{"n_layer": 9, "n_experts": 64, "d_expert": 192, "activation": "elu", "router_score": "sigmoid", "balance_loss": 0.000227, "init_std_router": 0.00683, "lr_router": 0.00188, "vocab_size": 32000, "norm_eps": 1e-07, "beta1": 0.95, "batch_tokens": [65536, 131072, 196608], "train_tokens": 549700000, "steps": 4571, "dataset": "wikipedia_en"}
Below are experts of layer 6 (counted from 0) of a mixture-of-experts language model. Rows are named router (the router's row for the expert), up (a neuron's input weights, with its number), down (a neuron's output weights, with its number) and show model dimensions 0-255. Each number is 128 + 24 x the weight over its row's rms, rounded and kept within 0 to 255.
Before each expert's rows: a language model's description of what the expert responds to. This comes from a sample of Wikipedia text that the model never trained on.

# expert 21
Description: Years and months in dates, plus commas, pipes and dashes after dates or venues in sports schedules, e.g. 2019, October, 1996–1997.
router [140 103 125 119 173 133 106 117 121 114 149 109  91 147 106 138  88 146 144  91 205 119 128 111 101 165 118 118 124 101 146 138 139  98 151  95 123 144 149 151 121 139 139 115 110 114 124 122 130 108 132 130 146 151 145 117  84 103 154 124 129 121 120  82 126 153 147 129 116  85 115 127 141 139 131 131 136 131 159 128 159 150  97 157 128 124  95 116 105 106 104 137 121 123 146 111 125  88 145 117 128  71 175 136 148  69 129  97 113  94 160 105 106 114 127 100 147 155 137  84 123 122 125 137 123  96 123 164 111 113 121 120 118 142 151 147 167 127 111 168 145 132 107  84 138 127 115 153 141 184 173  89 116 154 138 158 128 126 133 148 195 113 159 130 122 153  97  89 138 131 155 130  93 111 128 145 144 183 151 157 131 134 129 144 125  97 108 121 105 175 138  94 137 141 138 162  88 122 124 146 100 158 100  95 136 129 106 115 124 139 132 132  95 135 152 171 130 117  88  86 181 116 118 136  87 124 147 124 111  87 144 107 152 158  71 113 136 130 146 133 192 128 138 115 110 125 176  85 145  92  96 124 106 129 135  91]
up0 [122  98 151 112 142 143 119 122 137 137 143 157  82 153 138 163 126 124 167 140  89 151  80 144 131 135 164 116  86 108 141 150 127 120 192 117 155 151 132 116 156 118 146 109 114 172 167 142 134 129 161 115  90  98  96 116 114 155 151 124  98 149 156 143 102 140 131 138 130 122 142 149 141 128 122 155 154 138 126 177 154 136  98 179 133 136 125  84 119 125 129 127 126 193 155 128 129 130  86 150 150  94  95 134 126 121 170 123 112 140 110 129 105 109 118 112 122 126 142 116 136 108  77  81  73 145 139 116 135 115 130 137 132 139 124 113 101  83 100 121 114 156 110 114 188 114 167 163 132 129 193 129 154 123  94 147 148  98 152 120 108  87 137 106 121 111 127 106  65 117 138 159  91 158 145 167 117 155 131 114 152 120  82 152 157 115  90 106 128 100 136 146 105 135 129 102 119 143 180 118 148 138 110 176 139 124 138 125 120 167 106 156 121 139 157  83 133 110 154 137 124 140 141  94 121 170 133 148 113 122 150  79 153 140 147 123 125 151  96 156 138 106 151 128 151  94 127 157 152 159 103  97 143 130 132 138]
down0 [111 145 109 153 121 161 118 134  59 119 136 107 135 147 120 183 146  99 129 145 173  90 146 144 149 118 125 139 150 148 126 118  94 153 123 170 129 126 118 129 149 111  93 159 128 101 111 161 110 154 118 156 145 129 106 167 129 136 129 117 139 119 171 146 142 127 111 151 132 133 140 129  85 141  74 129 141 125 108 113 125 147 106 116 138 121  92 139 104 149 148  72  92 107 134 115 136 111 159 114  82 169 105  80 150  72 100 137 140 119 145 101 109 121  83 112 125 114 152 122 139 124 153 136 109 123  94  85 119 170  81 101 121 149 121 150 122 171 130 169 121 137 159 150 167 148 115 116  87 116 144  93 133 127 119 118 132 146 128 112 110 116  99 132 120 152 132 182 131 140 145 117 117 140 123 128 166 124 142 130 120 181  94 147 177 119 182 153 141 126 129 162 102 172 120 149 144 135  92 171  89 134 101  81 143 173 101 144 108 137  90 102  93 128 127 156 114 135 109  98 116 108 117 105 132  92 127 113 135 150 122 155 102 129 142 124 116 144 127 143 139 161 134 107  96 136 156 154 116 188 109 110 153  78  99 105]
up1 [151 125 124 134 112 134 144 137 150 119 155 138 149 127 101 138 141 167 124 120 138 132 154  96 133 138 125 150 127 103 117 126 110 124 113  90 120  94  87 191 155 145 113 128 147 119 141  66 121 130 130 133 157 103 141 105 160 112 123  96 141 116 132 142 136 142 127 165 120 152 158 178 133 134 129 176 150 126 145 108 103 127 147 125  88 105 134 133 117  84 203 128  93 162 168 136 124 144 129 127  96  99 133 130 155  99  97 135 151  88 125 139 103 156 140 126  97 101 145 133 133  57 148 174 142 129 144 113 151 141 135 125 106 117 174 109 111 112 127 136 155 128 109 112 100  79 112 140  86 124 146 126 144 107 120 124 105 162 160 152 189 107 100 110 156 128 194 100 139 159 136 105  97 151 124 137 126 100 179 118 131 144 114 129  94 162 132 139 138 164 154 125 125 134 138 121 128 139 122 149 131 151  97 123 127  77 133 119 131 114 154 158 133 152 157 110 107 109 132 147 160 121 155 133  98 132 170 143 154 105 146 132 121 159 101 118 157 103  78 192 165 134 179 126 165 127 127 111 143  81 113 116 100 114 136 171]
down1 [155 106 125 119 175 125 125 168 126 153 115 103 114  95  87 124 121 142 119 143 131 117 140 109  88 173  97 183 123 133 154 150 103 162 130 120 100 133  84  76 138  89 153 112 160 141 115  89 110 136 169 105 166 113 134 137 133 149 128 118 139 127 160  79 146 109 123 124 117 167  97 158 148 127 112 153 134 170 117 181  89 154 110 120 104 149 115 132  86 164 128 145  90 126 126 127 139 160 120 112 127 119 118 112 123 152 159 136 129 107 118 150  98 119 132 136 151 116 129 113 173 136 147 166 120 102 110  94 116  95 115 159 159 119 143 163 145 182 164 134 165 115 119 145 166 109 149 139 155 126 147 172 150 144 118 121 182 156 160 127 133 112 160  87 116 115 115 133  94 120 104  80 160 142 114 117 140 118 121 143 110 113  69 155 146 128 111 134 108 146 144 137 120 120 106 122 148 131 113 155 155 135 146 110 146 124 163 103 159 124 163 141 145 118 130 128 158 128 127  98  67 161 135 128 107 160 115  91 133 134  77 106 129 100 190  84 102 146 123 168 139 130 116 106  94 166 133 153 103 131 136 101 124 145 147 141]
up2 [122 126 107 122  81 115 114 196 106 125 173 100 107 119 103 131 130 132 103 131  94 150 170 171 162 119  89  68 131 134 116 163 112 138 164 130 166 118 180 122 131 153 124 169 120 197 151 101 132 138 126  80 148 180 111  97 130 168 115  67 120 140  94 113 127 130 156 124 164 149  99 150 146 138  93 119  87 144 136 113 168 120 123 162 103 132 137 136 133 165 107 117 123 139 122 145 117 104 163 137 144 136 132 150 133 137 117 137 104 136 149 131 109 121  92  96 120 126 119 109 139 133 122 128 149  99  89  99 126 138 107 110 109 128 122 181 133 137 168 144 114 128 143 104 135  76 158 122 142 151 113 140 179 126 155 175 101 129 101 144 145  73 126 115 178 102 141  88 145 138 127 117 126 145 128 159 149 159 119  97 138 135 135 132 102  87 163 123  85 128  86 167 112 122 140 175 100 148 135 116 151 126  98 150 152 124 153 137 105 142 125 132 165 158 111 107 141 111 133 155 113 107 124 171 130 144 123 100 144 120 148 136 112 120 157 158 163 116 128 104 135 124 139 100 102 149 141 145 147  96 105 140  92  98 130 145]
down2 [ 83 133 139 130 137 131 148 160  95 118  84  99 110 147 156 124 144 101 134  93 124 123 128 120 113 149 110 138 146 110  65 140 109 152 148  93 133 113 128 170 148 126 130 115 135 106 115 119  97 161  90 154 115  93  96  83  63 109 136  91 165 145 173 101 152 119 152 122  72 145 144 123  91 127 146 129 114  66 115 161 109 139 123 117 177 150 143 136 100 171 157  87 114 142 173 151 103 115 152 108 119 123 148 130 115 143 126 139 112 128 150 158 157 141 158 141 154 124 130 126 141 116 154 115  93 134 141 105 103  95 140 119 105 113 124  97 104 175 137 125 139 136  74 106 124 110 139 156 133 123 156 101  75 125 103 125 105 129 131 108 104 124 162 123 115 162 158 137 174 136 111 137 136 163 123 139 133 149  85 135 143 124 142 123 148 135 105  96 125 191 113 184 149 112  99  71 149 147 152 146  81 138 113  85 149 135  87 136 139 140 119 154 142 106 141 141 140 124 133 102 147 116 127 151 126 129 149 126 121 128 115 113  97 155  85  84 128 161 177 136 136 129 129 193 130 137 119 132 126 115 103 119 144 103 105 122]
up3 [144 156 123 156 132 148 111 163 199 132 178 106 149 146 152 124 136 147 154 171 120 111  87 107 112  82 136 109 150 103 144 135 134 148 147 119 130 121 127 163 113 107 127 123 110 133 139 152 133 135 129 123 128 119 174 135 100 157 157 150 121 163 122 102 132 117  91 132 141 149 110 161 102 123 119 131 151 116 187 115 181 126 175 175 160 129 131 134 177 118  99  96 125 136 159 161 132 114 147 201 115 108 146 133 128 137 132  77 111  72 139 160  95  90 168 179 106  75 158 103 158 138 101 114 109 123 113 118 141  81 168 127 143 122  98 161 171 128 129 115 129 134 152 130 131 168 123 155 100 126 168 199 132  94 142 114 137 123 107 149 167 125 134 105 153 134 140 132 119  99 104 129 154 109 126 122 124 116 118 119  99 169 124 128 135 162 125 106 103 116 150 144 146 128 114 132 111 102 112 120  97 136 133 171 128 130 132 114 158 132 115 102 118 139 140 152 138 130 139 131 103 121 123  98 140 100 182 117 142 161 132 134 101 140 156 105 157 171  91  90 134 118 157  86 143 141 118 154 163 131 129 152 120 113 132 115]
down3 [125 118 131 174 119 103 133 141 125 131  99 110 131 120 137 157 105 127 149  86 142 155 175 138 140 125 141 125 110 181 125 130 179 126 130 125  95  72 127 157 146 133 172 127 162 125 105 134 101 149 141 143 121 155 119 131 138 177 152 116 123 116 146 143 116 109 145 181 119 122 152 151 121 119 130  96 119 138 130 157  86 128 119 113 118 143 125 125 128 102 131 133  86  96  96 106 129 119 106  97 141 127 130 177 111  81 123 101 127 156 152 118 109 122  83  98 109 147 131 113 105 103  94  70 130 151 157 171  64 110  62 122 121 178 146 136 132 130 136 112 100  89 111 143  65  98 117 118 169 147  81 133 161 177 134 101 130 166 157 119  82 120 155 138 120 138 105 129 122 133 129 134 135 131 150 134 112 146 199  99 155 130 153 138 130 160 114 137 129 113 140 102 108 147 124 131 154 169 137 144 137  99  96 123 137 160 121 103 158  76 113 150 126 137  86 170 133 149 106 110 111 121 141 155 103 152 149 134 160 116 142 129  99 119 143 141 111  81  97 149 136 129  86 121 142 134 124 162 112 117 165 148 107 116 114 105]
up4 [104 158  75 125 154 105 149 131  95  88 115 147 138 108 150 146 171 125 132 125 105 164 114 138  76 154 147 137  84 140 182 135 101 168  99 104 153 129 168 162 156 151 124 140 105 139 129 174  81  96 156 119 142 162 123 139 146 152 172 145 139 103 148 116 121 147 137 139 129  99 165 122 132 123 166 126 102 136 120 101  85 140  94  94 128 127 133 142  88 121  94 117 159  94 150 125 126 138 161 128 149 110 137 156 133  79 133 113 137 126 154 162 126 136 106 153 127 103 141  97 127 108 100 126 145 146 145 162 100 101 112 150 149 150 118 106 155 135  76 123 138 182 139 119 151 122 135 123 147 135 116  83 169 139 123 138 149 132 141 105 159 124 143 113 138 134 136 151 186 137 115 117 123 124 176 156 128 140  99 126 115 126 111 114 132 104 179 132 137 117 159 150 131 111 121 130 139 120 117 107 136 156  99 141 126 105 123 159  83 121  83 146 144 152 134 113  88 133  92 113 144 108  87 141 140 130 155 196 123 134 152 175 137 127 157  74 106 132 145  99 145 142 107 105 104 138 119 137 102  57  96 139 131 117 111  90]
down4 [127 101 154 171 120 123 157 103 133 170 128 128 104  94 132 132 164 129  82 106 126 198 114 132 194 158 110 122 145 160  95  94 138 153 138 130 118  91 150  81 142 130 155 102 118 125 102 108 118 136 135 101 115 139 125 149 123 143  96 119 115 192 132 145 142 100 133 189 144 185 119 165 141 125  79 138 117  98 156 110 107 113 143  89 124 106 134 151 138 132 144 127 147 131 159 112 125 111 129 158 119 142 136 114 136 151 114 153 105 163 160 136 131 132  97  99 138 157 106 124  95 171 162 130 108 118 127 115 192 139 121  94 115 150 144 123 163 109 103 145  93 128 127 126 126 105 119 125 131 153 142 115 174 125 130 168 152 164 140 137 127 149 111 124 120 107 101 151 134 113 118 168 127 149 140 107 106 137 134 149 107  77 200  94 137 142 142 130 111 154 148 141  89 144 131 131 124 170 138 118 114 130 147 170 130 123 130 135 146 145  94 128 148 169  85 172  83 110  78 134 125  85 147 102 160 132 122 118 115 131 110 100 101 126 168 128 150 143 107 109 163 125 115 156  98 129 160 160 163 120 145 159 121 143 130 124]
up5 [138  75 137 166 126 152 100  92 122 148  93 140 137 120  89 122 162 145 104 113 117 137 130 115 113 124 124 123  95 113 120 134 121 112 113 180 110 140  82 105 116 173  80 100 155 149 102 126  71 127 168 122 132 136 157 141 126 140 115 155 177 122 133 151 162 172 107 121 106 123  67 175 143 130 130 144 131 135 100 119  86 123 119 134 131 121 141  99 147 135 102 107 169 114 124 129  96 148 201 134 125 127 143 139 134 130 129 134 136 109 104 150 122 141 139 135 135 121  89  88 118 103 144 135 124 108 175 143  92  88 140 128 159 146 130 116 140 142  65 123 128 125 132 141 142 121  88 119 137 167 141 135 130  87  81 138  78 158 126 121 149 172 159 130 127 125 109 107 102 128 147 123 136  76 147 155 144 138 139 164  96  96 131 133 118 143 126 105 101 147 156 126 157 106 133  66 120 101 161 147 150  90  88 120 163 139 133 125 111 143 119 101 126  99 178  88 128 104 149 135 142  96 140 145 157  91 112 143 146 100 118 136 162 133  56 138 162 129 145 110 149 125 132 115 135 126 135 108 169 131 147  97 143 137 155 104]
down5 [122 135 130 156 145 144 125 135 120 108 124 116 134 137  96  78 138 138 101 154 172 134 116 115  97 157 111 101 176 141 125 147 101 108  92 153 104 121  63 136 148 129 142 173 109 128  89 162 183 136 131 156 152 171 109 174 120 135 155  92 133 129 159 152  78 131 125 142 100 109 147  63 114 125 132 143 112 162  88 157 139 127 145 188 138 107 120 145 113  97 166 115 136 103 119 132 147 128 131 157 136  78 127  98 122 153 118 135 148  96 150 144 175 104 128 131 169 163 122 154 115 136 117 115  71 116  75 123 113 175 109 101 138 109  82 164 115 131 109 108 136 130 111 129 105 152 140 103 141  92 128 112 123 154 118  98 117 136 119 181 148 122 139  82 133 123 145  96  86 101 105 104 149  77 142 124 132 117 125 102 153 109 130 101 106 157 156 108 175  89 155  91 132 127 113 138 121 117 100 127 128 144 125 139  84 156 115 148 134 146 142 134 113 124 190 124 147 137 145 139 131 123 162 111 121 146 146 119 112  94 174  88 153 126 111 142 118 130 107  99 116 133 121 144 136 129 138 158 153 124 117 144 103 105 113  98]
up6 [134 102 120 125 124 154 144 110 120  89 137 139 176 177 156  99 144 153  87 145  92 107 137 124  96 110 127 128 183 133 127 140 135 126 152 135 120  80 111 138 178 149  93 106 109 128 112 165 111 128 129 142 114 116 113 132 122 177 144 120 130 120 106 146  95 103 129 108 111 127 104 144 150 142 137  73 137  95 143 156  91  93  85 139 117 152 133 143  58 101 156 128  89  98 165 126 132 125 166  93  83  66 151 136  99 156 137 143 131  93 121 145  99 143  97 125 104 119 167 119 165 103  99 153  92 112  96 143 108 154 127 134 157 184 155 114 141 147 169 119 155 144 124 124 142 107  85 132 129 115  73 164 100 125 117 137 142 120  78 109 126 127 126 140 200 124 134 144 154 176 168  92 118 158 143 120 167 160 129 140 128 139 119 131  76 112 110  99 145 143 155 150 148 144 133 114 143 136 130 132 124 130 122 104 119 142 123 102 114 137 131 140 111 161 150 115 141 155 141 163 109 129  95 171 118  94 118 148 121 129  98 113 127 147 117 113  97 163 119 136 104 121 112 130 119  97 153 120 149 115 144 127  96 108 134  92]
down6 [136 153 151 168 132 128  59 136 143 131 134 119 131 155  94 121 143  99 155 144 140 141 156 126 147 142 113 134 136 150 169 129 170 130 103  95 131 135 141 158  98 134 160 127 153  77 111 124 126 130 149 132 135 184 131 147 149 114 115 113 122 131 197  92 135 101 164 156 132 121 118 118  90 143 154 166 142 100 117  97 123 140 150 139 105 131 137 128 118 137  72 121 129 158 104 180 133 150 134 140 160 184  96 103 144 115 112 139 145 156  80 139 121 105 112  90 152 130 122 117 116 183 115 121 123 119  69 150 134 136 147 161  90 111 110 147 121  67 119 118 130 113 135 139 145 144 137 119 140 170 140 155 140  86 142 103 145 138 153  99 119 138 112 153 148 170 166 153  98 137  83 124 164 141 165 105 115 122 147 131 114 129  98 127 152 172 121 126 108 150 116  92 144 113 114 130 111 136 164 106  99 133 126 111 141 105 129 103 137 151 157 104 119 116 117 132 121  82 129 146 154 149 132 113 134 133 154 204 142 101 134 159  93 109  58 122 173  88 115 131 144 115 131 160 162 142 117 137 121 131 142  88 100 141 124 141]
up7 [129 109 104  65 174 130  89 124  81 121 106 109 107 105  89 118 142 174 154 206 131 171 162 113 117 101 154 153 119 146 126 136 105 134 116 106  99 160 134 169 152 148  67 115 137 137 105 131 119  82 120 108 115 109 101 129  94 134 131 149 110 117 143 120 150  93 133  76 116 146 160  90 109 122 108 111 107 175 129 144 139 137 137 102  99 130 132  96 126 141 121  94 120 156  95  79  94 152 114 144  71 101 102 109 108  97 104 100 133 135 132 122 119 163 159 111 128 117 129 120  83 174 116 135 138  91  91 140 109 143 155 154 129 103 105 107 133 141 150 124 114 133 135 123 112 147 139 120 165 118 137 111 113 134  79 164 126 155 150 121 146  95 168 110 140 141  85  76 116  99 130 146 100 172 108  88 116 141 112 127 104 106 137  96  99 106 124  82 121 168 135 114 120 123 143 134 151 103 120 140 111 152  94 123 117 125 129 121 123 141 141 108 122 137 115  84 151 104 104 158 108 120 118 149 125 148 145 145 128  87 133 103 131  95 141 123 111 182 157 110 175 104 117 127 133 116 147 126 108 158 148 109  87 124 150 134]
down7 [146 174 134 143 177 147 126 153  67  81 135 118 136 125 124 107  90  82 112  58 116 109 136 166 119 140 135 138 143 112 147 150 103 113 166 114 132 113 155  91  82  89 135 108 134 109 132 151  71 133 159 119 105 159 136 121 182 133 142 120 141 130 103 118 122 134 135 196  96 131 142 115 127 135  75 143 165 112 123 113 128 124 152 158 174  86 146 121 180 146 113 158 120 134 123 132 149 142 128 132 182 142 166 121 162 140 171 163 125 108 114 172 117 157 105 179 150 150 121 101 125 147 170 131 123 138 142 123 189 143 181  85 127 161 163 173 121 116 126 103 119 121  95 129 115 143 115 113 107 154 124 128 113  99 124 119  69 128 146 138 119 157 105 116 133 110 116 142 117 155 123 120 146  83 132 105 179 149 147 129 125 126 117 130 128 149 153 108 133  76 155 181 140 103  86 153 133 178 133 131 121 119 109 138 107 147  90 142 101 112 147 116 139 157 104 137 121 115 121 109 158 113 130  91 148 110 141 117 143 127 124 142 141 125 112 124 136 138 127 149 102 138 115 113 130 126 113 136 134 146 126 164 138 109 126 137]
up8 [141 112 114 107 116 137  81 131 132 134 158 105 144 141 110 160 127 129 130 139 125 174 155 119 128 137 205  99 104 141 136 153 129 150 153 120 171 120 105 120 159 136 123 126 136 106 163 148 125 123 111 145 112 172 159 126 134 163 119 150  87  85 135 120 149 140 125 145 141 110  92  88 128 119 155 109 136  92  86  85 153 145  97 117  99 151  68 144  80 128 115 158 164 156 126  88 109 112 114 152 117 110 129 144 140 136 133 151 143 156 104 137 121  99 138 121 120 143 115 118 149 131  94 143 123 133 156 163  95  72 131 132 104 165 128 164 127 151 142 107 108  99 117 120 124 107 104 108 152 142  76 132 152 170 174 135 158 144 144 126 136 105 127  90 141 147 155 150 170 126 131 130 116 155 152 119 117 130 153 130 124 141 128 161 107 173 123 123 156 140 164 134 101 133  60 115 129 112 158 137 110 129 136  81 180 188 133 137 102 115 149 121 136 149 147 105 111  83 153 117  73 147 143 145 141 111 152 140 166 103 103  90 193 112  74 127 105 141 149 148 134 154 120 140 149 110 128 137 130 152 135 154 116 123 122 151]
down8 [ 92 135 102 100 101 110 134 153 115  93 140 123 111 118 163 111 145 143 113 188 112 179 145 141 152 111 163 120 112 117  98 122 130 118 133 130 154 124 176 153 131 127 145 117 150 118 139 159 127  96 138  88 109 140 142 110 125  63 123 152  98 155 170 163 119 152 126 142 165 107 184 162 163 114 170 184 148 105 116  57 138 113 142 153 127 132 139 164 125  85 154 141  96 134 114 165 134 106 110 143 152 117 117 168 130 162 124 144 126 138 115 132 169 137  84  85 125 119 136 101 146  98 174 140  78 136 125 142 145 139 139 162  91 148 134  83 113 114 144 138 132 117 134 115 133 124  95 114  93 161  98 138  99 116 153  42 121 127 115 116 134 112 139 110 129 110 111 113 118 115 102 118 112 139 128 122 165 132  95  94 146 115  92 134 175 127 117 135 129 141 163  97 112 134 104  94 132 110 123 140 131 103 150 140 121 119 137  82 122 128 129  85 150  92 152 149 135 109 111 151 134 117  86  88 144 132 126 150 107 114 118 119 105 147 117 144 114 163 108 139 108 151 119 168 149 130 119  92 112 108 106 161 156 125  81 140]
up9 [148 104 145 135 154 126 158 127  91  68 162 130 125  72 129 115 133 142 134 145  90 102 134 103 147 112 178 152 138 161 110 122 149 106 123 122 122 121 118 127 118 115  97 139 142 120 139 111 138 127 162 118 109 107 139 141 190 191 125  95 170 151 134 156 161  97 116 100 137 150 148 103 135 161 123 151 120 155 128 159 127 155 139 171 131 133 161 186 119 138 112 138 129  88 149 150 154 149 132  95 111 108 109 163  84 146 107 167 125 145 117 114 102 156 138 187 123 125 125  81 167 127  92 125 144 123 110 132 124 124 157 165  82 117 125 152  71  93 178 108 141 118 141 123 114 136 106 142 143 129 142 155 150 107 163 147 140 170 126 131 123 118 100 131 105 107 157  95 153 124 165 122 173 167 137 142 125 162 117 153 128 137 151 117 158  85 106 121 121 118 127 157 179 129 158 113 160 136 141 108 149  99 106 120 136 103 145 125 132 101 142  99 105 146 129 139 133 130 122 159 107 159 110 103 129 125 137 123 107 106 181 177  93 101  91 114 116  90 119 142 113 107 131 118 116 111 109  96 119 102 109 108 126 168  92 165]
down9 [139 101 125 152 133 151 137 157 142 132 144 150 146 147 151 114 110 106 143 148  95 126 141 136 125 125 185 156 166 106  88 129 114 151 130 174 124 161  83 131 131 117 140 117 113  88 126 122 132 143 146 112 106 125 142 158 153 121 126 147 156 115 135 132 148 102 119 135 154 119  85 130 100 161 113 107 159 163 119 138 125  95 162 127 145 146 146 170 147 126 131 142 113 151 117 150 101 117 132 130 157 129 170 119 154  99 122 133 160 131 146 127 157 134 179 133 123 109 119 159 123 124 138 137 119 140 120 180 150 114 117 129 112 149 140 173 140 152 128 133 113 139 123 121 142 133 112 145 176 131  96 174 172  96 112 177  77 143 140  75 125 126 126 105 158  91  63 132 145 177 112 150  98 131 118 138 171  89  93 137 131  80  77 136  82 137 156 101 143 122 119 111 118 138 128 113 109 135 104 119 129 110 127  67 137 114 141 125 144 125 141 144 155 146  82  96 101 149 127  99 131 108  73  82 118 141 152 135 117 139  93 112 155 113  96 120 132 133 163  90  93 108 142 172 180 124 100 136 145 180 162 177 134 105 114 146]
up10 [108 130 119 155 132 112 125 232 126 128 131 150 137 122 146 129 116 144 116 127  98  98 131 137 132  76 132 152 134 140 133 150 111 133 141 134 117 125  66 166 103 149 191 130 131 159 143 127 117 118  83 118 135 142 114 126 133 134 129  75  98 109 152 118 140 119 107 102 167 101  94 134 146 134 162 156 116 128 139  92 146 132 177 129  95 139 144 106 140 129 158 155  73 154 164 119 151 158 127 123 130 149 143 147 139 132 105 115 138 155 105 126 104 168 139 139 126 142 176 107 168 151 136 127 125 126 151 152 132 143  77 124 118 111 133  81 142 128 118 148 125 108 117 176 130 143 153 134  91 114 157 144 140 151 156 186 129 110 140 154  88 157 128  95 126 148  88 126 106 121 156 158 153  98  85 161 125 133 110 132 164 126 123 127 117 105 101 136 126  96 140 149 100 146 104 125 143 135 146 126 128 104 121 139 173 132 169 110  98 102 116 113 131 151 174 122  66 129 117 143 124 149 114 114 142 107 135 122 137 161 143  78 169 154 115 102 167  96 136 154 101 154 116  95 164 110  71 148 129 130 141 136 124 113 154 176]
down10 [ 90  99 123 146 152 154 123 100  95 148 105 140 126 116 110 117 139 157 101 123 153 146 128 175  80 103 140 113 156  98 119 131 123 116 136 154 132 116 108 128 153 127 156 121 157 112 105 100 135 121 126 158  86 148 149 105 133 134 110 117 174 119 134 155 140 128  94 120 164 159 115 137 123 134 158 125 141 132 116 122 117 138 136 150 142 139 111 132 107 144 117 143 160 144 122 199 159 117 122 127 216 118 139  95 157 153 150 113 128 132 146 146  94 144 142 109 152 153 163 124 136 112 118 111 134 159 159 134 166 122 144 134 152  90 128  63 164 149 126 108 103  96 151 142 136 152 133 139 171 141 112 113  72 163  93 138 130 114 171 188 131 157 100 129  81 121 126 134 134 130 133  91 157 142 118 120 146 134 109 117 126 143 152 136 191 105 123 144 165 111 119  98 115 146  90 112 110  84 140 140 134 124 127 139 114 146 123  94  92 122 118 147 114 198 155 104 109 150 165 124 107 104 132 186 124 141 132 117 127 103  78 141  87 148 113 136 157 126 123 154 154 175 191 105 137 134 118 131 121 120 115  99 112 158 139 166]
up11 [184 124 113 152 109 109 142 131 119 111 131 169 103 151 109 166 123  78 154 146 118 134 129 133 100 139 157 149 163 134 139 153 125  73 121 125 149  83 129 163 127 144 128 130 141 156 169 141 149 125 138 150  83 105 108 111 146 145 130 147 131 170 150 133  88 137 162 124 167 162 128 108 139 117 120 128 145 147 107 147 151 135 114 148 159 142 125 152 154 145 134 130 131 163 136 145 186 129 128 125 166 116  82 135 115 111 128 100 129 121 112 114 112 167 137  78 140 163  81 154 137 133 139 170 109 182 141 179 143 144 150 120 106 109 137 108 122 162 112 133 169 139  96 102 131 155 192 129 100 141 113 109 129 118  93 132 142 126 120 121 181 185 110 160 113 104 121 161 140 137 107 150 129 175  63 117 117 138 144 114 112 128 110 113  88 148 168 106 144 149 165 134 127 150 171 114 146 124 128 114 127 146 138 141 122 130 171 130  97 138 169 147 150 158 166 156 112  85 158 114 104 142 118 153 138 130 139  85 117 108  96  97 122 131  96 109  92  93 143 128 145 134 154 121 111 180 113  99 163 121 123 139 121 134 111 104]
down11 [100 116 157 126 135  97 116 143 116 169  84 140 131 153 129 144  87 147 132 125 102 111 113 134 162 121 109  90 116 142  78 114  98 126 101 161 126 149 136  95 158 146 172  98  99 152 111 108 138 154 120 115 117 174 125 117 111 154 157 138 125 191 155 128 152 147 101 103 143 115 157 132 122 182 132 169 113 106 137 107 105  76 192 167 113 161 108 133  74 117 111 130 164  91 133  97 146 147 118 165 141 124 119 113 145 131  84  92 106 130 154 123 152  93 104 130 132 132 112 127 120 160 103 123 136 104 148 117 137 182 145 122 137 106 163 162 156 122 125 107 132 133 155 104 141 177 118  84 104 144 152 151 187 140  97 125 127  97 125 118 115 124  95 154 122 155 105 135 144 171 151 133 135 124  96 152 112 158 105  75 163 110 126 149  77 144 162 144  98 110 162 151 152 166 128 138 140 136 103 105 130 137 116 169 129 141 111 141 100 161  90 108 103 142 156 125  93 124 140 118 173 106 120 111 133 133  87 157 136 121 125 113 109 129 161 122 128 145 132 127 127 127 118 143  74 105 112 160 103 129 143 155 152 127 123 135]
up12 [133 133 158 155 152 125 139 116 181 141 154 123 126 117 140 139 133 127 112 127 160 109 121 162 149 135 121 141 118 133 121 122 124 147  98 146 101 116 151  85 131  94 154 135 135 145 158 120  63 132 148  95 107 131 109 109 131 146 131 144 133 129 104  97 138 127 163 121 154  99 121 141 105 150 143 108 157 143 116  96 128 190 130 121  90 102 128 159  68 125 169 119 124 160 155 198 125 155 147 103 162 130 115 120 149 114 158 130 117 124 124 140 118 146 157 163 123 144 166 121 111 135 109 109  98  82 148 150 134 144 112 156  82  99  69 118 146 134 104 127  99 124 113  90 187  97  88 153 108 102 121 124  83 147 174 129 131 123 126 121 116 132 122 108 108 144 115 109 100  93 124  76 115 124 161 114  88  77 122 162 117 119 120 119 102  88 122 147 119 171 117  92 141 136 128 132 153 119 103 127 100 146 148 153 107 130 109  94 157 137 136 143 147 142 121 135 133 116  95 120  88 133 149 151 152 116 100 152 161 111 126 177  94  76 149 131 131  61 138 138 164 140 155 135 163  64 118 140 111 129 131  96 112 116 138 104]
down12 [110 114 140 146 168 118 133 108 135 100  91 162 106  89 140 109 125 136 119 115 129 132 142 138 126 129 149 124 176 176  98 109 115 149 141 115  80 124  98 155 120 153 145 115 104 101 132 130 146  94 106 157 157 107 127 151 153 115  87 141  81 123 153 118 136 149 102 115 163 110 122 104 131 115  92 187 101 185 171 111  97 134 128  59 139 123 137 132 108  90 141 155 114 162 143 109 124 119 135 115  98 181 169 116 105  89 118 137 113 144 151 147  62  80 127 146 148 127  80 121 104 131 104 114 122 102 118 138 113 123 145 143 145 168 106 156 104 123 121 114 137 123 104 152 113 136 154 119 157 113 137 145 117 110  74 183 158 140 132 147 104 109 122 124 152 113 136 136 100 164 116  96 123  90 131 151 104  88  88 142 120 135 169 138 118 130 142 136 121 140 164 115 130 100 128 142 123 164 125 125 120 113 114 121 170 120 132 143 177  93 137 106 106 137 138 120 128 146  90 160 125  83 119 149 133 124 147 168 169 155 126 145 124 135 122  81 119 164 106 152 113 130 148  90 128  98 112 146 163 176 136 141 122  69 128 123]